Weights of a small mixture-of-experts language model, trained from scratch on English Wikipedia: 19.5M parameters.
Below are experts of layer 4 (counted from 0) of a mixture-of-experts language model. Rows are named router (the router's row for the expert), up (a neuron's input weights, with its number), down (a neuron's output weights, with its number) and show model dimensions 0-159. Each number is 500 + 50 x the weight over its row's rms, rounded and kept within 0 to 999. Numbers have three digits each.
After each expert's rows: "mostly gets" lists some tokens that are sent to it at least half of the time. This comes from a sample of Wikipedia text that the model never trained on.

# expert 7
router:500507471436570552607582521480514523440495486454520561427540526459476549612446451530429540547534567507540601403460526426523486571463450449608493548533533477557537543495451486517502498410391563412509476558525523553484441458476606571577528428582522513525525554523510579467502469519528456502434514532483495512448491448543517518425530466440497485479518470548493485569576549472524510611493525535507569528530464459569548417429402499482476467576397480423473466516617532490554457537492451
up2:577535595492620471633496570609492472601516483507542475564465422500498467504521609597560431594506451545494476493567388483535477476522459501487501536548413497537484514440421409553418533528453506445592479528506438481487436489446499521531555456452425491458471453423440498486605477441523546477538521494533413629526463453561479470494440510471527494502473481551419477496567536508502455484456573538487478427517520482527451523472492460495440456503442489487426576449563584471525571466490467
down2:414495439572475459427490467459534533414416470528435494563458454428544425524442538437490591482421546511460597592549570471506522459493518555462459452604578429635559401452544511461460563502455516631492499517416590485475504558499491489504551479409620563494437436521544493533479446525478565552479462482446569464559498512492501542527542490448468546467467552476561573519462497462455499532479523474510531555468556554531530466514493508442535491421450472499572492582428492440506511531598508
up3:430440440565405559457508485487555552534559448583477509548526532471539578439449531551566559553561541591501460446443511493553520461561565538480535552530445368522506503474581537622459524494446472448459523516544526477466427509506573514502540540511474506562491519501521479570539516394517529463550480420531533590509624532495483415481452578427502530475487550550519508491459527461521493497493494480564613332497467546579614485573472435460513551435499501439489465484516437526489490566454529
down3:463478386493507574521530446484563539536612443353525508480514451411551438518493559473456504533462458469464396439418473527557488503531469484432550488483524449563508566558428501512524493446458492547554507523478503547455550500489555427491588525453470479527388465550524402438506617385513499430564538449571565543518481553553507513478450489438415477461495542541479545496379485517452426550473525469511485461507463496466660416548469582507528568497509465492461550534526518516446527502458512
mostly gets: "children", "You ", "behavi", "wor", "Dark ", "Love "

# expert 17
router:492571397544419500492598496574482554563534415414544407471470509622534529536531541541509469469448460468436457529542521490420504482493457470455595495464449490491492519508461566504492546523500442590499468483424508517502505507473498522450559552597457507461498487471504533524471459481591453518464539538540390448431513521483568501520566595481493412497606461573523548489546527504437446505494485458508505541466547455585404438545445513464420570532410621580561492423478546490441546534384480
up0:481423531585584500544618522511452526482464519571515452479460570479651490547499575524491475519560567408459490466471489553405465455488477642614498444522513484525488554513464581530491485500505440522453521422484533549503544469495572578541504530534531529543482456514497500541448547520538567553551420519528508529509473555519563509581530490491510413456370483586494444499595547475430494394422437493432555440424525523519571481434476483465495480451452564450564472555511443513442561487556487
down0:528530509519555462479475503567546503560505480491506489476484473511445486427588506480493556415460359522492460558434512508457512466495453480467546513471541530491568601491524511518426554520338479630543470468488455520467495490560461433499523491551531517510504456456573539567451452538577463432429573574407453465492510495477508531383522568434478501458578482404444517533504503536425460556534545428470543502536456557520357492537502435492451570603392551531468458442459517459418530497442523
up1:522555571461569494487586473522545583384430541548561407457481388499480530550506534500572445481428522522413486396444499463546478471527528443542499400543491452429556530545407554472542574425540458527535482493474466533513477562420484504495487453495450488447558487449520571452564535553529397543473443614507605525414506519448468548530469450446509514528486540471437504342509492496507538502533525477452497475499570429607428460591431515482516443500480524452454504505531553547484510435527479
down1:460497438483472426468472477430511517529524537466489556505524605468458528507429448520556456528520512562503540553459521582477562527439477509409437442436482455579535462439609446473491428540513514300444570527540463464399374436526490499464499504439589515515512447558568519555505488460431515466537470458489450481543481567519524498506418472532499492436577548678515471572514497505577415393522567505480546509521460549478563565525483493442470477493434520530550496512508466510525563506499498
mostly gets: "came ", "dated ", "taken ", "refer ", "refers ", "| "

# expert 9
router:476475491538396591451403533613418519458494509528512585509508479483500477462479505467552423522464416446532509497452476556583499449534478576511520405450552499542437500441469419532496488561496449410513549486562467461508443525516559474444579490460565494497552490480377555497423536469361573575474568496494453553492470538522506467475482618596512522620581486394532537446539516510543533538421421534482478554512457486481524555468496453487502427525489412523590436529550502542444492541479489
up2:560546484507445447407506494438572460529543473503536549440475490476513587519429483532391433561519523472432588442523472483459476497635604610499440538458578428560485533523469480409591456568576472518503524526526496503503509512444453528519530461483516563472534553477565593426551422492546468459448443431422442547455456457486430544632416410467458507493461491445425472441495534510569485555550523549521509586534478415512505447543440495531552532477491514564559451504451489480549524526537443
down2:593538406539487498506436480493543531468429596384485519557525553511434608569463535451526505464454551468577469550515578479486451491541488460541572436497456484419552445461462519501447513513473453432430485573450483507431508538541481454533509509494499434534377455602437483490490575487496501536486420443482524516531542475535479489495503483550463519511465457505594595479489524559453492492445541536490538607350509501634502460515532370552466439565547560421496580503471478472460460514456431
up3:630485507536541552442630520486480406439563607524474483472413501442513485463510483453575497497449546581430483499550502495532446420523495548538564492516468489565560536472496427422518464449482510472594521515419469588512488629492391481467477458460566503490494411530485557599526496550510474573462426456436477388531513495537451509495538537498528459533531413381511507438488584487521451497426440488374436532551422468466477462454527444478422518513483533525459548528504478450527476479455497
down3:538483603480435562589477406561551511459586511497490534464460507451455427493487560428524523467472491534459480438455539528484522452476513488579516507523484500419402450501426468576500515484496460291536581409492451469520467518427407483551550548505472445421562509498436512496556491418519398467464545479450449575528570515442530544551463509471577466503385546532432503472508652472502506524477419541511526492468481430461536516485559560547477582508529426477500539465479442509488490489501444
mostly gets: "Coordinates", "|---|---|---|", "|---|---|---|---|", "|---|---|---|---|---|", "Total", "Born"

# expert 20
router:428568470491433509419448501492568448407575551596462445394457505616498510496493552430514575419537453481531545577426583556428475506498468508546409499538557436552506403486511579513543462545538530454529411531490530594464541488548578569564506582568590520497525453495539582560509531545518454433582514519508521425429461529490504538602511503474490530467425568518467607518605511557527556547509436513523510524425548479523471470588524480528486459535437488539487517521515527479514554513471551
up0:432496471503470491583523480547565517560517614526404485502425403500483495620503612472512507491536483548425498483497501530512420506501498465459525563502494439566453445505551484381463574515524381520508489506456442502518448543483537492519471633522525479548452463513458397407618544458456527482509482474491545504543468430497475576583511537534561457439474482465578519492483486450481494443506454583590618420452445517451514537536537495541457452454466550452448520497561533484552629427542531
down0:466392497509472467429549464535473458421518542520539487579496464507415462515524504504457481520521562475537609522550464418441489574523498510450434438539464489491478433479532512552474526488523557578429455404565409528503470536452507472543562494505512547455581546547532557514569483428480599588536556509493491532461435438438586449421534544547433509478537518659462517577474544572456473482454507490481523601594450490386458524466493519565462483590476533562392539508512521505464576446449550
up1:504549551476389495522464596534577533449540498551488430468425563503509472426555506463582557471454567523500589463488445457504549519484479595474480436588467488469499590472544517500521493495405477440516562543524509526460609428518580597419494544529515469394485471378513507441515536533556590508548442498530573490561585502473468502491478420469478558468460498543457514547367518518499559443419492455513486496412434564402531463562514468508480584444428541462551471525445463497507520454467559
down1:574511501544592537554382485477481583497466472409533432526436576534441580491438511442533460540482496535566463532508493562536489549538526452412523560509524506533361492542535450569530485507468543587411460423594502543476492496498523557424496445519484390506448483557486522450544613475456470500505531498437515509459467490460488504511464561569524466511487385557497585567464464583472415581505563511521570495518473571574527464481485396460461509527411553535500546500613504447516528497418561
mostly gets: "Ad", "Col", "worked ", "Ash", "£", "Bab"

# expert 12
router:501483545522500472470472486499462478507451480457443498486489555394548471386510557556475540451449445460510454424535500603504578484451414450472530580462518424385525503431560567515494498558598485566591468559512473492570585563523494568438520533560567521445478457490441504466447573515407479480408436548475571494555451470445546568524410416508523519470554536477464518530563491549433442479455482507520465387542468449476505523416445465465504538544582510537491618410544523481483559531543433
up0:607524555508511460419506549490512566567525559554477537452456445476443580438485567467461545432438504556560517492537446540599552541482509554485469467548516565479519558543515616493475424500558434467523502516465436466601483415489410522521491502532514578518532481486417417489437524506526587512430500455531541556473600509505435465510447523562458368579488429564489488564435469532447512391512502546475436492556387527506482477519440510513566499570518519473588527560428423463521584535551527
down0:451448438588510504491494405493473554561464535474430640500588488573561451545463449474462406451539538433508533584479476446479537573449506418494550455559495537474523478447484469490532432370494500636507471531535553530472495635560439510523591518512549440451544502498558495510576474558398454472608479473497478515527427420528489522501537515427443528551551468475548580472544471490526477532474527413425458488453503468511449565518415434497565543507493499529403490467499530460427441512495523
up1:525490597516458534522494519612550524409502520542471531486428512502424492428454556449520558470528536399521470533569365480551569427414475546510570555440494494441529487486451523473496435549515481466551423483514422585577514442509407496465533518541522474511544480445540394497533451498440443446540501437515514544599459536426492521489459572491491507501559432416467541539420516554524552497481564535452418508519474422396543559501528557513502495417544434449555528487414540488562452508432617
down1:475496470471539428493537554434537490580562394435458544541374447467563442476556428483427456544525438546549509586496491442455528471544597516470509441578517475503499504466508425591531550513456472562470386551411542493452475469468506468500427529527500493405479411438501448550507513577562446600576501540531621425445471465563503442486545455505525488551536541536487564474539460550558455523454521555578509460448562539567389416481441536476449540468423516521469500500505466533454517433468515
mostly gets: "million ", "station ", "used ", "mm ", "built ", "available "

# expert 15
router:510463470556397440452467473529478439507551474518535433495537547433555526484452485505402472441509501547428492495511549449481495511498424481504572520465441595598450477556508417551501503532497515491638566536604443485498469437570493475540469506531474460534453511455464503479462537432557579511427435561530406540578477535543585513454596401454483608480452508487539502464588483555401632548555439429486456421478501534542452487440467519552476543542477469515484456603516492597453497523488474
up2:496422544502602452488522501437507464629445469420437582456518502502499569579520560558461525547484460450499410467427518507571488491378483489560485500554499544565500531487563437523520612533360501469532541464487476511498425521508531488541424586479512484510422460424499498460463511462466478473576455431495458498534491389555484577579572453557448407399453378537514509478422475506447493544482426525485622541555417515489423510495499500494484511497526519537475531471568423481503494487500550
down2:565490465496537477535486490494481333492541453542431547459540466534512509507606482456473480544404481520453516537459497556527552531550465547472546426592507486408518507572557552414508397587495499601542513437529507553476525516517499480554551514370484498542493425457524588406539574560482517562512527542525443483454526450473577504409458497462419568527495580548498485560493640574451582451570479476441548505513497465465508571487480476515557456431537518546509538513499429466541488454401465
up3:555467411576429479426523540521473497541550427534462473538557554469552453478555486451479532477422465590570557396456461410428460508466518547503441443459531497513489426519518532506487413523485419460504503550476457485491531489457504531574523517576599503509428587518461487511454507408433509451438480519495576528508472453506513464520538452501470618470528486463541506536478456495482461407480552498485473428609482556559572593376459626576627451510525510541456504537466489515429586453484568
down3:471440540529449488459534510526449571446456541463471499600523471509417520508463541457546570454474494525487557493552541508482463486511521544424495518470422644470408497518435609533475513526511441492511390567486429455538406540540546607558562525487545597515486432432401461481496550433576586538541418540608444561508468508425486544537526531541487573473504466492592533445488440482428528455493467484428496460430524422459543482494512598506582539536460476515595496575554482508495496448563481
mostly gets: "Candidate ", "pre", "Title ", "Win ", "MF ", "FW "

# expert 33
router:488577508552564504571496470533611495582423491528497451506418441612544442479434535582506497479438518491533396506517536475565405501670542507543464576479495488507517495566499566456487556509400423578564475497490556487398495521557447433470452501614437547469433424572522500558459566522552458435441523572528508536538594431499556497555542529537468573433463464533558498539520541512465463491444475467480505482490459491427463492464482455530480453566442532558476444461484444509507483418445536
up1:567562561550558492601454493514571403480476484527466491534471540544476513502481593519479557527498492384526549451495503440532423522465428447529476480549559483467530415489481398468482438405541419540511451414436564606446500591411489459536513473504470540557466442465599589510558423477517481502541486533543576414460521526470515464476497500479473483644462570537584368414463530516464559480517504572522468495545510468493416453455468502480540445551499506524584507488554541527481402524535500
down1:446589504467585502458574421536536529457450509427505509594489574581568518570508429505474366611546471514585423548494502433483567523520587545538514527468497446484470537485508503544526497479485547413494495578484477470420457508509495456455491408530550472557556507499483510503543489523513464415465488497474518559546591461412442458570479458482543482453505640505523553501588507436536429452516521509442411442459431524456505506527468544571437469653469523530510557454486437549466492479405441
up2:554467427419454451542462533421458553481519503529466489505516472421416503518566456524479495470460566568459571508413575579418519439562565538420465477411459504520535503506553541579573499456517541512605505420519504578500503487493518583586409464583525460527584501517513525533447475491500458511449459480568478537498550476477561552510492510517517560409365486564475556558485446452524609438451561484424370429480521558538493530519510537400419447436534578479524534476532482540542484504552474
down2:512521523605468570472480360537516492534472420464488512465582503492500533415484537460567448516563535445483516473490589442597469495579460555600392510487523477481546545582476539496490506517541516484425411472511478408487491431496457465447498500499491512583494456471516497465591527530503501441523468485514473540516464560505452530530558465510504497504474557424434517364466516459494508367606551392444593496527480555373519530516493438562541531560491519519420471468416570469414569477527457
mostly gets: "several ", "various ", "many ", "other ", "these ", "numerous "

# expert 22
router:481483597469465510466449510581521441556494450512525520606519523446630453462493507498589506488520463492483414490570522474524537505490518592500523564395497530500469460487503507501526485609453555423531528434439501506488526495459476526493357460372533482459481525580532461512467453489514549468364512446549507519474604577435423455501546528551559500469491520494584518527452493553393573517513441516495434474553478452475440493488459538579597528562448415505571560555515425513435458506404508
up2:435484502569469537495503409485486497493592521516531523586546439489516530522540468463479441555439540527483420518437411527491516474501514510571434539499551496593544486543462547463509544568514476443494570587435524519431439535464598518521514468498431495477532460466477437556528462365491522495607509480553477566564513526471492477495479471622488488540484427506594433444559466570518449433528511625534482512572553531468490426476464482439467409422471549485460441585462619526507507444483350
down2:550373472540563436442432503483517347516491588496440513482532425498506530517426533504473492501512503380454464463478524503468485537504529479478464546473484430467597480479555541442524484517528572448444385482519506615494552572545452521491561508530443410460479515421524474424490451558509519579522547477485504532463442557531500541489442489516515490554483541476435458454575486446488521596486482467516621574414485461417412559542503501549532544485561541617558517448619489435586467473506495
up3:496577586535405468433448504561417512564557492531490479537522553480566442483525512441440528453602471553592439507475469535495550471478554548408470440432519495554442549520435500526440487534518503341518562439452463464496629536498495464459454432535475499490458415614550546492510501471507480466587481542565403481450541603445456464542544497472533543452496499468481492520466559451484524406535487515499493548500550506473544432494495573506554451389507554462555494624490522434565531553459571
down3:473573386560522406552584580474452479522467547503507475477597523479494517514547510503536458525463466502515567503509513502520495495577506489576507512594477502468532424488474504590515504470428639623493480545504583446493511592491534463453593520456524561457504566486519524498523451478460466440496514398413609511509476456526586456524435484480472549590503429491529487492619469574618518523488410455457587464444465523545479562460543440495508557592515466431520482486560536508458497534592423
mostly gets: "MF ", "footballer ", "FW ", "DF ", "ENG ", "Town "